From a checkpoint of a small mixture-of-experts model trained on Wikipedia: 81.7M parameters.
Below are experts of layer 11 (counted from 0) of a mixture-of-experts language model. Rows are named router (the router's row for the expert), gate (a neuron's input weights, with its number), up (a neuron's input weights, with its number), down (a neuron's output weights, with its number) and show model dimensions 320-359. Each number is 500 + 25 x the weight over its row's rms, rounded and kept within 0 to 999. Numbers have three digits each.
Before each expert's rows: "gets" lists some tokens that make up at least twice as much of what it gets as of all text. This comes from a sample of Wikipedia text that the model never trained on. Tokens count by the router's weight.

# expert 3
gets: " ", "20", "19", " (", "–", "0"
router:506544475494498513505485533516520500487540461532498507457552499487457511527520520478525464474471502530513495488462499491
gate0:508506481503481476478504497480513476465486524494515522526508496495470537473511516477522488507493524518577527524552495510
up0:472501459501506530510505503507482464503542444522484444525490514511495499528465423463492471513476506512488501463525473502
down0:529500520525503498472487473443488481514493509504509521496495442484492511482479538504480469490416524499493492527492523509
gate1:518481518501477454506547540526488490489474528525451488457517529509474514497510514523568509484511479508477474475440477512
up1:515513501529484474507492521436487523483478498485517507494491495507529489499501508510473477482536462498544491496448519488
down1:504512487488516507491509501455468527483508479492464470505537502473477516515500513513502472498459504493479515540508523537
gate2:464497479495513478451486492514521496505484491482509465480514456499493528479524493510455464476563515537484445499509493500
up2:434500499483511480489483518477439505485522513529508503503494531512501513519492496482452483494488512438455505476485527449
down2:484515490500510476508508507469489493447527496498492534492475517492495507506465492534517455497442465514482500482507492534
gate3:538478506454479528527458508458502485432476497492507483450517491521471524532502532514482515488507497532507482550516529493
up3:514492472480470539461497470512472494476523451502479566507500489482471501502494476549513475460509510523518511511492521501
down3:542494494536499501515555526516500501498486507553579508512498559493519522470553495520489504502497473478493508541551505486

# expert 0
gets: "\n", " |\n", " |", ".\n\n", "|", "\n\n"
router:515489511510511514456471478488533487509475506530510519493489512504502526471489521506469487509513537494469496545504514518
gate0:468536469507524503498468506458507547464465485546542500464491500502528513562464469501453495512510523463496531520520506470
up0:507471479524509459495484510513508538439463501520487479490487532492487494490486473524471505494464528460515517542488508494
down0:502483517487498519500475512501523513481471520463507512492514525512484526498468509520490512546506493513452489514464463514
gate1:477485537525497517506519513494468500497496502517508490477503480510542530483527504495494517466493462501498536519503513483
up1:506446502473473549488512493511508483517486525526526482536521538508473481505536491486507505462482455469473505483468496527
down1:557531512528477520462469495546478491488467557516504542493501543443528512497502503486466537476498522493475464491512525525
gate2:515465502516559494531483478479502457474493504523480488479519502525500516449527470515519498480482479487518474500471478509
up2:537488516484518509486528539537531481476509512517488510554499493494537466486467479516481463536466490462511543489525508493
down2:504465520469519447497414541487529487530505507511511485489473528485488435508526523453443525530497590469494497504503490494
gate3:525534491527503518475474522518525490511499525532529503497512451521496524452525492492459469522519505521552507544520497522
up3:520521498522509494520520470511506544473449538496503508543497475498500492491522495530509466541467502494523481459545535486
down3:445512527528513507484485472501526462438516548500458526481507501519511491552489521508505484543529463478499478523519482433

# expert 1
gets: ",", " to", " was", " and", " of", " is"
router:533480524484522516491504534512519482501530518478503483521492460465472509478503494517528508540502549480519508495473491524
gate0:517489496453495493509505504503524533510508510505531477492507475473476506515506467505525500470476436496472499457529472486
up0:491496489533499493520523461472509503498482534480566503494534491470505455516492527494516499532519477550480461487508527516
down0:515524528455503487482491471532473497538486495528511476455505542516480500460492469472501502535476513470512471487522478460
gate1:532508463515520436500522499528520498517479551486463512526457491476484482486522532475514467548461473487494491522450516518
up1:509454471528532481549516509496479493555464499499462498526515466448508483488515487524507492534512505464502502467526513447
down1:491508492502455517475481487481547492502476532522505525507528524525499490473500494468497482489539511517499508525480489538
gate2:539522517509503522525570571524488509544499547531522521480506513496472515517509520510510498446471504527449476472467507504
up2:508471514524522524478489458483435445500506501502527507494476501515522485554499515498544512491512506492472500471528529524
down2:508521468473538505496525503514484515491496497491505505494483518488520476496462505535490534466529514525511481500504501508
gate3:525539489502542488496509560510523509558548559475501517478505489477472467477465501473466470504540509512470504497501484474
up3:477485526526547493504479477521478540516494495486483517484527516481521522499484493521487468461538534519468517464516476540
down3:500483502496532511482501521516511468521499469479515521500506516502473498497494548467487499519524502479469503475499542521

# expert 2
gets: ".", " in", " of", ":", " at", " In"
router:486491516486533484519485527544489498481515504506529550515503520512514486500502515496491498483507539504515468486504500514
gate0:530473490487514510505480482485499512501484510509510513502454540502469520460491460495485461512432493547503502454531509504
up0:480486481487552486523512482503494525489480520491518485529514520493529501494502555467470495544478501513494473515489495484
down0:495501458477484509517476461492513533519465469468489511500479483513535527530549477482482506507484475495510526522498447495
gate1:488503489484535503486502532473475465508493502469512492504495556511480553486465540524521481471498494495538493471462497493
up1:472497526477563493545497457481501489513500459478493520514519523490543513494490526491459522479514485508477443449473467493
down1:508481491484509449473487514555495458498531481521498503500512481498461478519504544505503480474493490508539510507521423480
gate2:495517466525490518476499479519540484518502511513528494469516498494506479490501455496471491464509470505513506545493535502
up2:481508508481503497478493471487496515488492478516517494514494468518495502520487492515482525486500517471463511508521512454
down2:547505515510518497509448540494508480467518479484506474502512547520565541490490455495484473518513546494425525484498502519
gate3:490475510519506512502510514477501482497495510473541485504482468499522481489477501520517506505460495481542484490478520459
up3:506498512542457484499515464499479549464509508521513565511563514544505534501498507510486515494505494511515488504459516490
down3:513540504503469516502472501498507480548533498460488522509489489499472494473524503468432490501559455475517503475517462475

# expert 4
gets: " the", " a", "'s", " his", " The", " an"
router:451464542458489484454523475496517513492506539498516495503519481458501531414498514498487513503477464483510484501502471455
gate0:545509500485545490484445524503493530465486503540490515505521509518546508520519513464507512462553455499471511512488514507
up0:528510518504494519503504531491505489522440532504518488463473497560515501450487449485505500473511492499534493511477465454
down0:509507518510531491529499480535523451504487488512520522518455457495496518515514527518424497523488519515511490475542502478
gate1:494494471504511514549486562470492580511541460491467488483503533511511525474515526523459525500489498466526485544461481514
up1:488528464515482496491479517529524510472524505499485495464504517519468516510493520524516515526480477510484522567525458508
down1:504531510496473559535431480522522477507488481482488512502504462517554523512517492531467510490466511469508534492477493509
gate2:455522521487504537489474520492518553491507513491530486490496484474531498500500539517454505490551469484493536486535494535
up2:504502481547521525460529491521549508474509468486472504507488519492489534448513513501480477518536509490490478490551521482
down2:503523502503471519485503457496443520485478476538486500498453481488527445540478506479516467518495475521503475488527508490
gate3:482477502481519482457537492519464524526505522549463473472523484487466535482457510473489475510496496498490537484490526528
up3:503498504458520523532481478434530478470477505462529523544512451524517514500446477498473481529509516488495500538505549476
down3:474492473535492515452476524498519538493470527500509489524493525505509465478530485510533499550504485528492512507509528495